config = dict(
    n_layer=8,
    d_model=448,
    n_experts=48,
    experts_per_token=6,
    d_expert=96,
    d_shared_expert=0,
    activation='swiglu',
    moe_layers=[0, 1, 2, 3, 4, 5, 6, 7],
    router_score='sigmoid',
    normalize_top_k=True,
    routed_scale=1.0,
    balance_loss=0.00129,
    balance_bias=True,
    init_std_router=0.00825,
    lr_router=0.00067,
    vocab_size=27219,
    norm='rmsnorm',
    norm_eps=1e-06,
    tie_embeddings=False,
    optimizer='adamw',
    lr=0.000964,
    beta1=0.9,
    beta2=0.95,
    grad_clip=0.5,
    batch_tokens=[65536, 131072],
    seq_len=1024,
    train_tokens=439400000,
    steps=5314,
    dataset='wikipedia_en',
)
Below are experts of layer 2 (counted from 0) of a mixture-of-experts language model. Rows are named gate (a neuron's input weights, with its number), up (a neuron's input weights, with its number), down (a neuron's output weights, with its number) and show model dimensions 0-223. Each number is 500 + 40 x the weight over its row's rms, rounded and kept within 0 to 999. Numbers have three digits each.
Before each expert's rows: "comes after" lists some tokens at least twice as common just before its tokens as in all text; "raises" lists some tokens whose logits its average output raises strongly, later layers aside. This comes from a sample of Wikipedia text that the model never trained on. Tokens count by the router's weight.

# expert 27
comes after: " (", " \"", "-", ":", "\n\n", "="
raises: " ", "-", ",", " of", " in", " and"
gate2:468466492448431515434548463493570568464454498560492442476487507585498484470550516559534518482511516492572521411480511477558540501494493517440461442480536458547491466505469458538433542480536538517572521510467434472506429528490551484516499448459548485440465536513489501541461534519496463484588475556473536498513423501449449550556494453557452474456552536481473449533507560567553542419461514474461450524499503466419442486479500441507470540587501487482429540526431534493438463554475514458464559502466560565543527452536505468540562501549527532462514455451579562516594540513486559533561430429562539461542467490501537545541523465476534498445521479556522496456490525497446534473536
up2:527508559530518488545496504487395529514592438442464421478497565480547436513478443504492510510455463459440523529467469469493437523460538532465509495522497492461490537479482455477535423502436518508437481546530506464528544470501489520467541567501470465517501509484451483524511473467490510522464524511523535511435506431567538484509520593406527573542489472515518478488447464542419508594513511490548485480532510537550420541435509522487497539482483473456522434466520443506510534418472451550538413494534510440512513523478513499445443495529568465543481457611485585483422485532462485490476473481531472553483529489479481477488435549542555457536578534420480372537550500500549442512542
down2:540523523436525447510538477537501495595550527507523427473459513508539575424587556518508557542493522514479502536533563574486530494530502510533419519533505514499584532484534494538482477479430478462526424481514480541500452506554599526547438403485521500497574547474486509577460488498485543408511479448534572516530473536464479532518467437481481494480460517633469513480527492567515493491461505528480427519445523386511473512551473533501555493512465507482487552499445484445520506579537510505507473522518466538503454506499499452480506539507503473564504510510506557524456438426513539496466498472511571487487425480509489481511515486455461504545509506468481593485555522538424505553464

# expert 4
comes after: " |", "-", ".\n\n", "0", ";", "=="
raises: ",", " and", " in", " to", " on", " of"
gate2:479444501547465581506483483516458527461510473465535433517527549564478459503581495489535501491498456565473532533459538457521480578509483457497534476457519571551471556487497470492495516502609559475473394470489499411497527483534479470464511529501506453530530452476514482447547428434573505503509489544439471461457536473573525543549477530561506488543533509535559477509514515479458503491484502533547473454495521492480542438553513514492499560505508443449480486463532443516546633514446516515467505466479551533460502522504573458469492499541474483513452570513508530549461514458525547490453500553532438534499445491437485485521532488458518522480522458446464456500579478453494460503452
up2:430457449468510529523488536507458545417490419502510549511511528541509527458485556499550517535398449544522558494445526497503562454502485474504477526489515505508488488458440526476488539480550516383452515545522506398511473443530524448496416436490509527523502497486509507442567506478543625504519474530482552469512496513543483531507527442464480522532519499493458523524528471478547551472527491508511484419467475493504480459543508521512555500447564506431535527520465556555562454490563489546509508529495503456502515456494472442488467462427521458439468493432462519495468510573539533471507449541503583492539456510500501459449432476421558519461474469538483468523579534461431520542485
down2:536457524561498484491494495467510550469441538550527519499447486524438511538561505526487494499544450457469522426542496561453436594542467545453479458447585463515441487501521588583564425446518510544457537575542449513466472533533512511539535513501534444494506441528498496478508503523545503450456547492471484489529545554401496454476470541564550496534397447379510474516540581550420538469566486520468496495461493454537510498462571504496472504529598472527441507516440563567488494450492531532502474499485579421489472509480553510445514564455520505481488481532530485560470430543522479491503490480495505517467451529521462572494486584483496482510505511583479547539518538485526505482544

# expert 14
comes after: " |", ";", "==", "0", "1", "2"
raises: ".", ",", ".\n\n", " in", " of", " ("
gate5:458487521479446524566474534457515528533540575477497555508506450507501511452463516528465545488474456514481486536488565579507444471458480457452527525463498535430506545515587552539479556534481494450548577435492475506510478559496473452474496482584513480498532535460551496436563493546468515575527571448494537551487498472502552473468460505487466443510518514485482557560546507512516521515500499470543445491515428509487461566493450444482507509516514473521401509492463481541462512533519526449520502458464564464537454482514476524479472460447514497508515466525510429489512548467424495511529420433478425472465491479545469603507506497535517505457518433496512509503460480554449521432496
up5:401529413534471522531517552549436512468466495483422504507534481441499432444518512494489515547495476418550487440444463513528487497472446481489520469529539480497539522492490466516529494553521484472506541493469410543521539540377482520517463481433490533515444495489573473583518492520529425617487517509471520553443407524523493497467524546458534494514510561519502510477533507584431505502518442536442463474518516468509457492494511555471552561486532437483467492477412492509563433510472524519534585536473487528460461523494452512528487519543460465569525443429514464507554546483461515545555518480470443490492519540481506504492503447541550495456491472488462476476473525584521436492537
down5:510480454445559522421515512560451459479508489436472501457504508523519538502609602506495574470431504511476474493526517468510582431507552466525480510478538445514487543481462503502489518486508522553489453520532548476483494436438456509476521427560485533483524532541553424467482528530475504472519525545532542539462449495475504442561459450527424514509575455551518500471476488495483565554436492511508501596538472545512556514486536499517531457517485535482452468463543570515481540462578442499464468463555400561440505491574465528471540491605513550442494520534501473466496419481447521494486485505507505532484441539507491392495502506488500483493465464492504508566452481521453472495524

# expert 0
comes after: " was", " is", " were", " be", " are", " been"
raises: ",", " in", ".\n\n", ".", " |", ";"
gate1:490408491509591502512466483510495502479521547499490553552599548441481478562555474535469533518487444546482511518560497527458523485458538441469442548507486509447493505479465431559476494466546510574463510488583532482527469501493504586540499513456404439529538596551521506491505537481537442568500535453548438570433525481540544471480575489521547494465557524533477556505525474455521509536485465501508509468549509472547484473496482533478460503484501388511508503563538507469477514405478465499521595489507478484510585413562475543538473479550525539537529528529587447522493456600495461475496537528549455539503485530467577459531433493507479474438456454414464588537500464474444461469552
up1:517554428540494509526394478543513480522547563498529560510496482490461534469486539532437482453443452541502464506487509460524507497427494472486456494592557466504464541472423522478491507509488580553422515483504492494441461440435473527454452474449518487520493477547467483514510411483494473527554479467528465445436466535560591481467473509463563487476483491536498548495443555575464576387475521519521545516460465472464452551428439484469533504501442450498491437528527497446483556535466483440463565526470497514536529534537472551530478516520524523472489588491586561514465574469461471485488450427512448504438479463454545457502510487460443497461471563506479503530442453619435508540539
down1:417519445471495466448565476440518441546494439499527427494467484451524478518535481503485565479486469534512508474526502455478539488474520507499466507518442520519448496470486460441502454520520476469581524488527498519536511490463437500574521515523547508545472524461511482471460517535531530532470506507546492520539555475535482459497509506552460510513474503405543457583603561493483454533476539531531495525509510522555488473526469533479553502521486454490447514500496614493505483444538490529548445479518520462540512448486539491510518455445501531528483437554598604511505436410500505523521527532505461497515513459472500458521439554463527454509468513504496529514562489448498356503446

# expert 31
comes after: ".", ",", ")", "0", "%", "1"
raises: " ", " to", ".", "-", ".\n\n"
gate4:430468500483539536461433490510547535503557463531480523472548494468579463472541510489417511506513516424502500475522481486501511482528461482540469528462498484518482504442483489470499513551539456471484535483516554541514457488471514417492443520552464464525566590469482490453487505520494519471473509462532460516596477416516513501478453471456535482503509414516459536459434476541547523595555489447497547514531510547521476531440468476466465455498480515529523487537493453504563477486497536503537514529510480564484404543481442559454493493573497494524515512554452490478470462541515459470503537576445470520522512495471544583509453507612553575553481514494485504502432606527509476515460
up4:539512526494427504577588470507410470551467521513486444543465564520492416474519457538552462463501580576408461509485512470503536571458474485519531440534513507415568486461485520533564505486484439498490438499492515452509583482492501547560555476554521504525458416479485458499503509510461430493556513505457540477463449566459495581459464485528484518564479504486539438533532575481466422405469489471552470536506535469552484488510491521562491473545489525458459570514465546480433510475497510520522512416558513453491542522512499467568518493432446462468510514497517476523523515466524504496487501474561481405508456477503436481554597477445396477498460517464537478465487460443526438530555
down4:499573393491525525443568491506437435475500506517532449467616467489506437512420500538467508466579479504543464538500480498521534522450419484555529427505468537485468441450474478523606532497499535478507537465529522524581481493497510474541447510513469498554470500492502527527469533515470488509490475460544515480539518540516510506412516490530587547578509427526446564570513550501536437579559493519518518519538516503505478504553457511523575536492463538443570485542455404539487520504495449439454445539499515565459503568478535518461588490521517538484522526570504496484473541498490417497512449556443475527455510445516545447496443530464503519529458481485530501416460447500588592516566

# expert 39
comes after: " |", " ", ";", " (", "0", "1"
raises: "-", ".", ",", ".\n\n", " and", " "
gate1:479558462518527473499517445478484515424461489419543476481499457555497520434513519474514531492487522433459570518495567547530514529515419487507519526590519487538539470446520522488495467552461501475510450562490453474527453509563554557543502513506537458476494474427475530490534554475421540447605468524531618496486547530462470510439485445590538458470494541514443462522454580517467477476489523522502488545533449504505509536496480494552478516441439561484430463494486461505506451541503487521526543541499446502542511479445430535513520433511506477453449530523494548461537457455444529428467523534515564509509568453502524465469501490472549564499479483456548473435446494489525551484467
up1:527495517540462503482572527458509547428470443489508520523544469532496504423534454513442500515462431471481488469462584477510514558545481503488470535563423466529489540452470547432501424427477559549469527541498489438488502469489509554495478588435511451534501444547400473456477589456434534535559526489465580525461478576498506436506544517503551474513522573499436466562511463494413489499491503504456502524519510571541548511509449473476498451514512546503416518495475488473510512474475500492511528586487525501549450452492489528456552548450519529437458478504581511509571446514418461471504368540533522523457511441501532563483511465523525498513504463510511519488456435458438518493554
down1:600547549494485510474484445423534516536510514446530497545563486487518452485587527488465437523518448466538495459431575458513527515483432515515550482471553475467553535537496520593505518563525476558482523499465506546466496550506539573504467423464516438464597553497455552490464579468439464482442493535521521463472531453514509538533545500468555522440504542445536537514560479559431485548528519539544515557448508501496511519591473504479470368536455565499455550468523501450477524457489492506436507573439555520524522521493515560479513496496575523555506508605523456457568500465490470490534478545485493442482454544532454518553509465476415509505538465580501510510486494546478412491533

# expert 30
comes after: " |", ";", ":", " in", " May", " /"
raises: "7", "3", "2"
gate5:518538554558502540530492539450511477548455556494501528498501504512494584515441539522584515544451540580511559510459469574485521504459478505445473495487459504427539490554567496582502530493572546549546444499410556481476473513588460465441547480520525535440561513485519454497467542567458418502522466436480486509474438551492530516480488488549508510512468479484521507502482570469530483472541514458505493470499462568547487461476527534499474552475425530465445521473477507466432528525511527465510441408508501476512529466512510510491476493477469528538494474459474436542558500464518534517523497535498560486451561443459468488533527532515462488401502445448537510468496543572455523521491
up5:484477500527502457535524428479547494515520498514539472465515445478532451484543515518421489557587500499553439541493517449476481476518499511530481487542495503498494473516508446495517496466506492486473460495549473532470489490494483613502537428469455535520483542490498534403493477435476548459503557498534441505517494424571510525515475530420479468469536532528511515549457461528422506551508487483439476528476532510533457518523482469546509518536495528530442499485485496468514534501385458473503462527513550549503549472461411370434481506564424453455485470538531473482505477510450518467535445498471480459527522459552525502525558470511460505559547498497479418412500527535612452508484
down5:502466523583545518451476505499488561496540460480496499508487508522474509429525562488493472504490525507512421522403444574476523550454419441486570490520459478540542496447429479466522587538535440530461506492447514538464413444493544504539520532477476533489540483464508504523510504430467489471554437500548520533561560526441461440565507506519498483517479462517482517546489490512461518491501538579487532506496518430526596504512541534512528523437527575481442517549527499504501515426426494531459537503529547532530458570463533513452501492487527482548575485503452537525471524557500534482456522428448447546492452558520496584581425428483453590483533535524492488452499470511466499415551

# expert 35
comes after: " the", " of", " in", " a", " The", " and"
raises: " ", ",", ";"
gate2:515518494472413456519467517459520493495500438466503516425487515423497435538524465421512481516451508479505508508575446495527526528508490505501524532458489461587525503531500422554515428420507553503539444483524564484453524491493434444469483528489460493540503440510434480459524435515477538516511486471566529473468414477517527454480486598467527551549402459429438460494493488528464506564532429583475488565457469527553421515450507504520528486520486482550450452516518538465515531513524483520551550467489494501485505457539507477530478466495516456553440495537477531444560464523495544525538484469460566483572439445496532547450542518422420516428560496553535470469498468572551448482551
up2:508470523409496547556547527479501495489463553489444495476586516492497544493492454502556443470407547477512470487535509592467507470429520444482495519406556490455496495455511450537534554500505474504544533517479534420516471512493491445508458481491496574539506479473459523435514522470477566540551516459538444463627548536480472508569468459588486545497557504481498543514548490471548511518486523541550515491478522509449528470465499479492533494489464503559497513555549506506479512552535504439455516486521500551518575471524536538506496536473474521544512582542494502411527401524453556384509482538504516446417554513478558559449467446424546540482448492498481524434539564499530460529495
down2:451494438589477541487490471477478498563460469499495605532465523499502491531469500436485552500512473524474508482495521481517550492499427457511560498463452480542540521505474519493507461534473580488411444510463503565495475507398518511526522414531461515493519528470523458551514521510506527474464514534452440511408504469461460536498578494462482468514472516497532459542529449650454462455561497456496474521538477410524425562479503543568486505466515506534483491380502448476511480439476512469557533520516497376516482473486562497522543497502521549537528445439561444520455538516536482588503559505504471546509485549487493491549474561524480437466546520513425448519528505467480492553490

# expert 40
comes after: " a", " the", " The", " an", "The", "'s"
raises: " and", ",", " in", ".", ".\n\n", " with"
gate2:498489553469456445529520549526563423471413531483427512553535553499556501530524553446436524456478467425527524481533524488511490499547503492555509516484516510510530507466392524470537509478516474461575532457529507473444460573511535499508512471464460510473518566507482594511507509506485478556537525448551515465486544515453523492461508440518503471527603493477463506539526514554433477535532530527503504504518535424491505484490425442511514568505545489480474488533506550448489511527514439515502494505580442465516510482439514401558473496444564524488543568459472542538462536536548488491414515549442509541517478449522540557488562485471519512495456545543525453563501519499571531511522
up2:486489510505566498493494519544469505503532486509517487484572463580422527504509479473503517510524447489558560526433410491457522478473543431523485481389511466557495534544513537431530411488537524517450396464526498521563508412529483510522533554540430494465430468484444501567506431464525495489515544527509550468498512515502529495519495379501522523521452536494491496513574509502533528451455423422498472534455490486442476450438464525480458471509527490597563514516479524484521508503496463548454497482416537524534475447587456505498468430539450518492585516574519461494552506538492512488577480478528506578556491518512524445507474495418496431610465466456474520529509462579428487456484
down2:504473519541435454450560523473453563491486565528468559525518523564441444515537562534468552434488496457451510466536498532469536441584504522538522439573394495522538536499505540503457497532529521533550520486498481493468508536587489529536479565464499482589571505512508451497450498523506389475520533497543437489482528487453522507509549474490467485507538534431479461492502542525419433446540501460515460547486512525554489520573471594589557506411477530471485561509460425499483445588535397572425476543466441452527474492572482438534551512525541533469536506553498519510463496469472468494456476460481459481541516528539595515561500397437479455462489498546585491545520481472491522497461

# expert 46
comes after: ":", ",", " (", " |", " as", ";"
raises: ":", " (", ".", " to", ",", " and"
gate2:498502464468498522473525515544433551446504495512499480471507509521440496529418457453497578565516470512473515485506528518488522547452512530537510520530504565553543486553509575527490408479516516466453546491453556487505571568559532499493530478449534402443547488449514525469493555540469481489476427538467509505473486504495523557514529544560527538517490506454536536463516511545453491510479518477535508486534460585428535410466594415546465500538563527416491529495474570488511558500517499462524479399511506475511452573493546507510482541538481519544444538538506416449540476440483507534491478540519521513537476441463389490492497536546484471422508532423508543458523464496500504537515
up2:470475475524452486523528525570511502497528521538547502445560529450471518558502542490475512538450520540537478499498513530495491547470473536527477538445488581583564497517498388535532497497608505464467440530498521442458518557561524401556521537540492448480428470489513524479486551462483459512445478474438554482454505569468537565497479516504456526510532482478440426475463456520504528505418480583536512547536439586533560476514539497468521552485471510471476602477433510492577520537480466474496470531487513499522524452495524476497475509507517439562529438511430568522476514549461462502454569540509464482474475475519522437519527474510510451464549507493537474459575523489606493556473
down2:508552403449558510471431546524484471545536515506494484501527489484480558519480525505553499450567577543476464510518469497486519582521507506492487507541470446497541508502472512509531474537475514504496437525425533489533508541521409461468479540427521536475518568548517507555518489422516444518452507447507517504531474515507540582503472518508559466416530447539417490487493453570473522488493567478493553464459465493512482441526450535411552510520425567453493447462543437504504540515453553439456464480500441589503549497555539538439364534511506493482492548487521414490467457502469473470504489490502491480508480511581507479496596447437456560503538445480446512510533498479498524484465

# expert 42
comes after: " |", "\n", "|", ")\n", ";", "%"
raises: " ", "-", "D", "2"
gate5:508515463464436450590489490452472535552542423493440481509516476399461514523488506507553527387437485449484472544454499452526453435399488408452509542511406499506502546507544515550477533492500492518475512543520412482515479559499455541502480497467502546515511515509546504526503521536521550540464593559487524498462505557560564530486575569555427471571558390552429462501509431535524534532494510516513495526533478490565463479542475474467489502514547521525478512506516584462472557511481462506458514532465450512477467509493456431494461463506452477508480497497470499537528461533538474547489528524493471490551533519523530471511470428568521423563464512540523505489532500529469535510544
up5:544448503571554456524571436531552454530520475515503520550526474522504503476483498441441507536506581487418486448460509507545604480543468510573528486493489512505501495471498420517467460536626554510521440490412533475466548435456539466460559510413545633496536411497552521487465447503505443457576520472485558423517528547505448485501552509469529506463600562445518460379531499516437468498522466491472511539516458514477549488470491604472550471518494438528580559496518514472537546580545526511529478455530515458534580434517541521609526497506463540540466511453472435512508505505566517472492540540488505520528561519519516482493449459517453454463389494543499482508508482547535439535545
down5:463441457542550509526498532494512474507549457468538497514560571409556522484541484553458501504391459443490512491512483518578478487452492446486454498503472483472486562500413470512459559447508481447492467514566498489420439552549496507521525509476465442413520531455529427565564503468463491550543483503533454473555487542531506448480496449495446523535514556462593461491536496499505473497467506535540526548488495524476470435453507573524427466477531507484530487457474479558540456471456518521548550527477500556522565553496514490438506495573494483443530465475514478538509451434504542483511481526478459465480516522496458482484521450503572574542510506595472556546507535538470459490459

# expert 20
comes after: " the", " a", " The", "'s", " his", "The"
raises: ",", ".\n\n", " that", ".", ";", " –"
gate3:526515487513471472447484465433513472484496463444583462508463568464491532459575522470557523487543544493463529550586444468498485539403465521483476607516529441524474440474516456552465492558480532554452507547535491475524525459514561501489479511496554500458532543553533580529506531546496419529525552529461542453420549491553503582466492442520525497526535548499466485512495449517451498490466545559450510542465508555402454430447488473501544437484456480482472513435441540502495526457538518542416460507497486520459477481524453516478505508519505481532460437522501521524456364519497413489448493444518436487520455521462566527504484403500428498497534548459554528450524476562523516463492
up3:562550440545526526549583563482437573506465503485512500525450497556518472549477543489511541507452516477554520505523478492453530489485481476514543455447523488432436497470472563526516436531480471461513520485494550549432508500515528480477586543547477419492556400516462507480475455510447541506520510470481524548505539459492500424508456576481467503514464521509510492406489556454481439554493512518440568447480534453561569525493413539525490532557483468453443522511545520503459491484505550497509516407477570458468524498534492520542502421472466589482493499459516529479514573475437469588523557502450531436577514476525530494488446502528557516483451540503529420518521536441527476522520
down3:519452509551463408530432507447528442515550495472516558512495531487494605518498457531470567493458454519480521469467495456537517416529474475502533524493516478468513531469458566530397453546424499485438466438424477475523506484475420460498490453514519622416462493488486478480502501487484497562504412452473442498528516498531522458544499490500548412549471498515428553397538561466480499465514511467510458516490484452513519525537504535411519559524412549608519472524489529558422477518581487478455456540451531511468544532475472460481467412493470528479464508527499460522526449630513492527517534543526524559482446458518518471549463483459475443497484471492571483566455517558449461450524

# expert 15
comes after: " and", " of", "–", " to", " for", " at"
raises: " |", " |\n", " "
gate2:532505490500542482511542517510447479559571508541504546499508492460475490554482463445484517493520494505507488546492475487571556435435528493440508549467464466504412497521478553473565495491518473529501510578462455543487426526529482470560454551446576551587513471428464465547540460459544520526416551519524529570504519486537466443507463536558474507506509458526534466524488524524508473488471528572534583463608433464548446520534484482524559463503520487482581481444543503513466466478554477539525537518513556415480536542533534490534532517536470508494467546542534436531492481493485509556510557507483515506481491564408484538501479544496531497486531571449472551552547502464457503584464
up2:504479542481467461502525473391424525508541504521519469546530502510530487539532449583490490444457501501452441529537540468487421497530512499473454524495406562470521523516554519521557590510445470558525503452578593502526483528490498431456513451546482430481453452547460480489406500451492485456537516515523541497517526429568488562536426452429448521490556495470620510485420540496510482460433461503462508530476508560457454509467537468519465518461493553470477474449528484510457568516435428448437488394531469499542519461495451467510507492512420491531513515539489536507470465477480471503429504499502474492542448544527538494517449482410490471526520556514526511524472445532540554563452
down2:432521476547521483481507504553556467523359414543539518579501521429492545514480537470486513523554488449510482460525501560503505531408521489478545478515565431460569554547487502527497499471549518474509484492458404593529423467488467532567553474486522500413524460475516502465536523496491516516527457485551495481468560457488473515465494484521543510546444572563414504477580521527484487484460572475511484522468484423535539513523510530473539552522547512517445526505456537479561524476524470507574500561534482543490458560447499568457463546494549537505513482519485521481564591529531469516526490546503526506518535570535489459471536439536479546419511514466469522498553503429506431419574

# expert 23
comes after: " the", " The", " his", " that", " their", "The"
raises: ",", " S", "-", " "
gate1:523473529429538455486543467547558540465509539458483386484491518519473523503572460441492522465556590428580524524448494458426462523512529563500475460423529452420463431513471502513574541429493497502572579478574525536486546445479475501516509545469479433545458526539569538438591457501471539560465532516423520479482552548495482484539506440455541484492471558495457456566477486510557496475495520574518472536515558518502528500511492579497513403418479516454491607458447544495476510519501433494508539568501500556492459458527480455556542560524507518470429421498439499434483437466539441476473568557474496503447503543499507565509479462434447471543443572484513487499533481467421489505497
up1:530575513460428453486453540416472459495523448499507545492526505450510514516523515587385540507410495551471484537483591500560505511573491477519448461483493524534503587508570540498495551548498467485526560507507514462449539505523564464503533536530552502441441454487536484607521495504436449501510467527462525482481453527493492515522502563500507573554513555449597498509541526549515362540444460540491507515540481482426486495483504465485488467549516517433439511496478497567483556538517520527510481454599511466461505453506466536591491483458453570501513477444478526490439508485471469518528451549441518527528436525546456495513509511446500522487478513531550523469514543503495485567489
down1:514564531510558502539539401497575498482458482499423481499509518516500435410476520521511434501560475470477486530449486549482501511528461519519515456473473508463463511509424477504526520481484436497555515491441442455538440522570438506488494473505486553602525504550452567510496555512555478470512544530469457562488542525518538498494448472554497483530487516475527564532507521498521535518465444511560505493449462504500481523509485480598462614470530470545510537453491449496487542545523539480504544552457479394527436461469549436521510460413480482496517522432441482517498463478455451491563503545525446501502514471443522469445426558569490460505398544505508472570553481512502467490566